Weights of a small mixture-of-experts language model, trained from scratch on English Wikipedia.
Size: width 128, vocabulary 8192, 7.82M parameters.
Training: a variant of Adam for the experts, 487M tokens.
Below are experts of layer 5 (counted from 0) of a mixture-of-experts language model. Rows are named router (the router's row for the expert), gate (a neuron's input weights, with its number), up (a neuron's input weights, with its number) and show model dimensions 0-63. Each number is 128 + 32 x the weight over its row's rms, rounded and kept within 0 to 255. Numbers have three digits each.
After each expert's rows: "mostly gets" lists some tokens that are sent to it at least half of the time. This comes from a sample of Wikipedia text that the model never trained on.

# expert 12
router:095200091119192121186154121078180100082159172146089108133104155172145106118222132090130162132154125114110121142089156100100121105093118122071069182156185154114125139164155128124130157108152095
gate3:122145127181129117064170119139159111120126125134126048139082181101151125135155104127131160132202135105069122098093157104133076118139143100155063191155123164124105135161133072101160142192101100
up3:185155159159135149054122090128133122178125129116096144177099143115175143117145087134136127136124096102053162129132151113147131134083139119198122145182137148148150122175123076102087178140092098
gate4:137089134110143127129090133082096134063150121119141101093145070130104124095163137173081183097171115140156097143135182102100152156168086146110125156070124154075191144126139153137116160117197123
up4:180177150094135107152087134082162143206131102126076060114114191157093140185145154125152159100064128153126174138118149115107136137102132161066113104129134117100176106170102136135125188152159101
mostly gets: " more", " songs", " short", " recording", "ood", "track"

# expert 0
router:119159133137126120149098155100184150143115104127120116091168137136114121124152209101160112127179140098154135148094055141139090115143133083095084186134118094143156191109171101192138135136115102
gate3:161162108145085100120142102121127157115105082091090065179092184106172145136127112163118125100135125148094113121078161150130182106176129116107123150138118227186096112147175112096098166172108112
up3:160138136110107134078126081128165077090189144130132077108146195094115140115146132181118151126162145150120165148130162155183123116128106116175111126100091149111090127189110093060119137144073122
gate4:159134080135152115107157104113101123118167149125096121069115137215070170141121133115118189152145151154166137129125121151112076153126096163148057159119121131094145113086136141158127134107106044
up4:155149055114154125094107129221016153174109142155094092128170153128120073123104183115104171140131165110170117107107101173145043150140126152071133112083132126082100128174095071074123146172079126
mostly gets: " they", " To", " we", " You", " it", " Can"

# expert 4
router:146186123112133143175130161165147130102105172132143111099189175096146132164159124089137106154131152091090134059138101138117085092098091126156124151168156128103138165117189085110110122136128071
gate10:190109124075123082196039154149111126134168132155073172130152115148153118109126160112141170148167107063155112102131135133106089146208164090173079148215127122098136101101135133138126157100130078
up10:108123182119134159089147161170158158136178115167115110098127136119102126100081137166182102142108117168158118188130150150124148144093108154179107162102184151111106144153071194137115091188178117
gate11:126206087165139098117114104117130117119094058135106112137187109162095087094172141129124116195097109169089141116130099149128121071172099108135114134145134157149141119128144104182174082137098120
up11:134158163119163069117142119120083102140118097131109133156118174121163070162090095094114136059107084164077156109140141129109110116131147144114096121176102111057134111163126145094105142185093207
mostly gets: " but", " been", " are", " however", " although", " often"

# expert 2
router:123177138116163107134189136111138087118128080149116108164146190120183094156124160114122145115121129089164158109118110165099113139119114116121109157185151142129187217195182122165120062138166107
gate3:153191146169128078150104148142117060140118061127105108105133149083202130085130121129063192113161152095156137100101202158153136107158131125135080181189139119130153125077153124103103117130143140
up3:176124165172107099144086135167184126131163102159111088126117091113194154074117113152116174120134164093094165120140125125135123062103114099148128162145146142096194143089116142055126146148128168
gate4:155143153145155160190110103068189153098201154106133098080135093123083130168192176134091151080182131204103108120137129104070125109135159141095127160107179141076195154155128134154098120095167145
up4:130183125121144075135107119114146100170172141194062085184135159121096109154141130155140196178074118084101151117134116127130092090115185120081147133083164159169188168167078153101142147144119134
mostly gets: " January", " one", " December", " June", " July", " 2013"

# expert 14
router:120179111141193143171124137152148147130143139094187158149122152146127144142185155124131142192135152114134136075090136170109177144098101119106127120144127096132183089158200131136206114094150130
gate3:128118121107143081103185143126178173161094083174168109118116193102140142152120116130159131172146101125095111138072133202106080109129193156145110168105121198170133100155201069096126099146157113
up3:159110078090139141122153104121151101141155109110083141137144170131104121135119164101157159136189100091080183178134099118116027085132077117135129149155084169118131116194162065126135188124125137
gate4:155116069141109114135128112085101130134119068112086165074107138090106145152147130143066128182190143128094070107131111144109128111120118151141178148109176154128164141123135099066139102141155142
up4:127130099109152085121105112125095138137134137107070131174083206137119104121149167205128113144100159136134141118107125112040087124115132122141150108130173141153109101187094088162059203167134064
mostly gets: " center", " centre", " control", " management", "ör", " design"

# expert 8
router:068122115161150074144169129141154141032116152107169093103115162163120105134164149149120108160131104090115191093115129121105134157108148121125150191240121126180125122191189124109150102174110137
gate3:108137184137126126066162114082131123103150146116114066150151166105157154107097139135171122122141126091128096110083164110123064149185148172138050179125134090133111195178172112113136037118140115
up3:133111132198118122125116133103144153125197139076097073113107163146136168130121128107134077138153121150090115063142148133193076114102082150202143200170136109121148139213151135095113107128116151
gate4:144116070101154118149075158081077110091146083108119115109079127193061181097134105109102151169152112168128102142114205124117133155113113115114120163162168176122129219129159107112101111076053125
up4:139139133072185119113103172117115111159113102102139152137123144142168190109142107097159175205139124120106100143120137135107105031091182151097134121119097145100103161164154118140157195151158143
mostly gets: " Apps", " before", "After", " Opponent", " When", " Following"

# expert 9
router:097145130119182110103169144162211111088132146103123101108147097083147088184166104128114122118103166132131241127081117149117087162093141139133090170151133119142148138140150109167107103134138064
gate10:119119146143135159155111157109142089132146057093106157123113138123174151097135122143114144108143116084092184092122113092147107178134106132132102183126174109114172199071112134139076152112119146
up10:133115138126122178157087161155141129113128092146078147158087054106139180098092139124132136109132093153128100177147135159111153190109044069159069182127182119128114139148144109128149076149087074
gate11:097111054129129105084152133117119088131081107069171101185149078118162074131122132138089139191063121145124231139111145154161074096118099119079107104154127163187176117156129156140120083146107084
up11:160143216085134119084123083179146100163142077191179083105162135125097129170119124108121170087092107126149111149117147161172142127113175050068134125123166148138158099154097106088113148133129166
mostly gets: " %", "|", " Goals", " −", " ±", " Clay"

# expert 3
router:085159110153178096108174142152187145111057135133114114112121161158085111091125142130119136095146180130150197109083123170072192121122100094123115139166128123157157131128163092145132111133155069
gate3:148163154142105146113137211138065114176078090149149127098125149136151075092110117122162200091189147109080104122102112132156135165167137116158073187134127217120151129157146150116131131165107089
up3:180097107106094159120089069089142119119119157086140099102140164135141117132147162183089143135146147172111120146156088116168055173163108087171144172127153186134166159177178104110153183123127087
gate4:132158128159127125138126137079088135108134145140096110078089193179094155123085147158142139087158082107097085174114150156101120161136121147092131135154175132101173116064177147127139091101130132
up4:167169123110154150136064142123135151178149112093105122169092191113119137138153127142185169108103125176134145117100171143088078120142135153102114120092093190094134162128071134110122179175114107
mostly gets: " footballer", "born", " →", "South", " (", " Province"

# expert 11
router:086198101077154103139167139169208133108098144148145149051129112129155139153145117102145096143124181122151146132100141120156099200126161147124128171177163136112077168112133103108148101143155101
gate0:124129064116147138114203127114108177133109140130135152063168119149144198216075148114119087146139167118176174130156111177091108152150124189137137142099131160122113127126124113175141130093142071
up0:118146099156134124148164134107124155114140122103126109184160104119140093159113155145087170206166147164110149124171101124080086142125155134118135122128143217079177152162111077111089073145168129
gate1:157125079149139068156192129113172097130105108165116077129077119164164124126219167107126108162123135126123137151080151121121134123127152108141146144139155218106131109091087145129126161162123123
up1:106127130150110170161142156165140088184160104154079184129125111165147150160052085125155188124164150107167127130135114153137085107085159062139124076152123158101153181146108181147079157087168198
mostly gets: " Coordinates", " Born", "000", " birth", " human", "Personal"

# expert 5
router:043182111161138107115187179109154101116103108127114122118120190190130097111105112108127119140140174120136152108069109122080151192094110167107106176140151121120127143148142134139063076100139090
gate10:146135161119122098137136091113125074147139076153126111091155127094189168070124141142080202098159140151090086155091134088083102175150109091159141193150124097153175136083086104173096158145074063
up10:159083121089130137130119074078100197114138159110168132160080057100082125166172127144159082176092114144115102082151198136109137126127103114164084127088149131140121151138128124143132146116184096
gate11:110165110136162104167156099075190158118136059140150132182119094099115117079176158118172148179178087134070134131111153134149133160094121131056099144098169144185163144147119128154130131088125100
up11:141141197125150092195103091153112076165114149150107065109140135078093091109137113109139116146122084130164100144121081139140111159159176130110195120120129220114206126135036134074105150139114160
mostly gets: " Website", " JPL", " MPC", "Scientific", " Phylum", " ft"

# expert 10
router:142162123171195106139163148123171107074116149190194110097140120155160133195145203113167081174125119137219216086073064196105099141106144080092161149147126107089089167133199153124122113141141138
gate3:147141145174124095113202151154169133147147126125137122115109159124137119157129172106201172116128152136173117152090110124079131120173152110171089142107155171161148097157139129170163155087114125
up3:167181151159138106147102104141112143109117132156096076074101110059125154157169160035119156099183126156095126158140119176160104091165099130185088120152146188105114137171123180136154128175114130
gate4:153141118134149088111124105071083116099094128139090148107123122132201110161183128083104120175175126183149154095122196114105103103110179158117132150122112083068131134161105129144163062131186121
up4:159162105093165135135101139138141153200111142135129140167091163103087147135158102190153172141142145099121159161123095146116161096066166127085169137123124134110132150183031148113068107143109123
mostly gets: " Prime", " Inter", " Economic", " Vice", " ju", " Championship"

# expert 1
router:076163126117144112134121136169137128117070198128178137109188147094123166098174141127156065184107112131149139113091089129092171132097147159108211196190176075098151149120176140133168108147109069
gate0:111132115093127118110169149134154106159138174104149196119134125177155145154101146169114101166121135163169137126128098127135168154175102098116152157092165143093144151086136134158135071112165037
up0:090140131110118117160082124189113141115116123140129149197155121157135089177123162140116134124195181123131171160138138080066120133115107128101112147200156149059169186119185125119133081112133112
gate1:180181075143122105116125145149151034092137119120165092162060137126104108145159158154121089152178093166135064087066156133150133121122167118094131154183182184123139136111101160155102118121110106
up1:083154170146161155128134131131155061151178176148099107181058131204173105153116113108191122097180114098116128148117171107100115162103152071116089102096125169151155177159127151108109113126117178
mostly gets: "irc", "icial", "ical", "leg", "amic", "vis"

# expert 7
router:066157119094130121172203154133148124116093144142078084126127155100082084084203137088162108123168135100136095062110127141069193104121150075096119149188140121126111142193159090107171120165095099
gate10:115102138127113124184121195114060080110194068114046179147113111089109147079152140160126182177128105064132092112138151086108066121119112109122078180125093165107143161101124143130118128160118118
up10:122130110085106144063116086146166110132076164121112139170054105121131182126121124162167100127116131124088093155127163132120122140129165116173119160060164107159155132167088158162062149119142157
gate11:148145100123156067165179102104165088108113066128160150110131108115129148120175153125118107174107094118141120135135160104082079154113124135146133146130141161141108095150116102162201112086109118
up11:150133173121139078156066084114103070117138077174158100158099191074158085120123103141140142098108141140132129140145155120118127138130148133115121134182192134117140171140113161133111095159122138
mostly gets: "=", "Rec", "Results", " This", "As", "The"

# expert 13
router:139161107135180129160138116091140121113069124137128131083106123116125077112176146104152135118176122084110176137106096164157124134146099136175102144163130098159188154127192090178144141177100112
gate3:136143097158113094138137162116107118130067085161117093130122169125208122114146148123180196133176187139101143150095136142109140158148137154149101149167168192121135121109137103113133125199069072
up3:141144095122128127108133151141083123107125103139123096091132134139174187144155161133175174128126136210100163132151110137141101111132166127163097152125140125135155126139161163075132181110135110
gate4:174086144104088122151120111107076112098111068121108134107093151219091156087150119127171134126164125150096159147125175099115104126124111184080151128122148100147182141142079115129151117192097124
up4:112162071175145088116062161139124145110131098098072122084102162130127130152121146221132175134130121080090122109124198025113096113112146129111138132111124133166126111168064108145088151158100085
mostly gets: " under", " through", " by", " due", " along", " via"

# expert 15
router:130155109089160125095141119109156120118113064137131065139198152107167112112137162128136093117110113109146165117057113167089128142102127134086083158175187086171214133156199110150097085108111095
gate3:162133117112104106103172133134179071174136126125171115145154186104194144114137147150107154098124141132107161117098133154152106091148164105114092161159146175130160125107114133159119126124109137
up3:177135118110120139129101115099118109166133144161141050147111137074162170140141157146128165115125116186053173101147109143179076117152083096172139143146112138110113123125128131118116162114118165
gate4:126078097092113144164139117046129146128165120098165123018087097123133161113129113121136137146155128153104073100095155094110121123113100157127121159119161095081194158135129130093137132106158121
up4:146144094141138114164091133193129173141179129180141098165130148055118082149128180157159175157094159146110122149125117109100075116108129166167129124143157168123110162160105143141107141183128118
mostly gets: " David", " Mark", " Michael", " McC", " Jean", " Marc"

# expert 6
router:124185137110238138166138149130156131100110162141130122108179079111118144158101117124119138131202122124179111109106144141141106129131183125124068180158198087109127176118132120155171148107111066
gate0:103164115099141141124138079135104155137162142124181183121134139197110209125106150169071147181107130158180145132132119162139152143153086143079141127062150148129127163112126156154104089098124039
up0:118128140099167094150142115125096143149166152173124137208195143176126095146139184145060150156202144168131140139135126117078133147109125073097115120165170144054146200122144180156102154112097079
gate1:147134070162110059118150137126156078084115109162120150122118107142162157145160142149119132174131109078087123159066133140105121108074157128145154154196185158095119145108098173129062144112124129
up1:128139155166164185121098086183129102138158125072125140088159115194117156192094090135187094117209155138129127122121152109087134171111168112136137094170144137146160114186121151112127121130122204
mostly gets: "enti", "por", "ribution", "uted", "ended", "ali"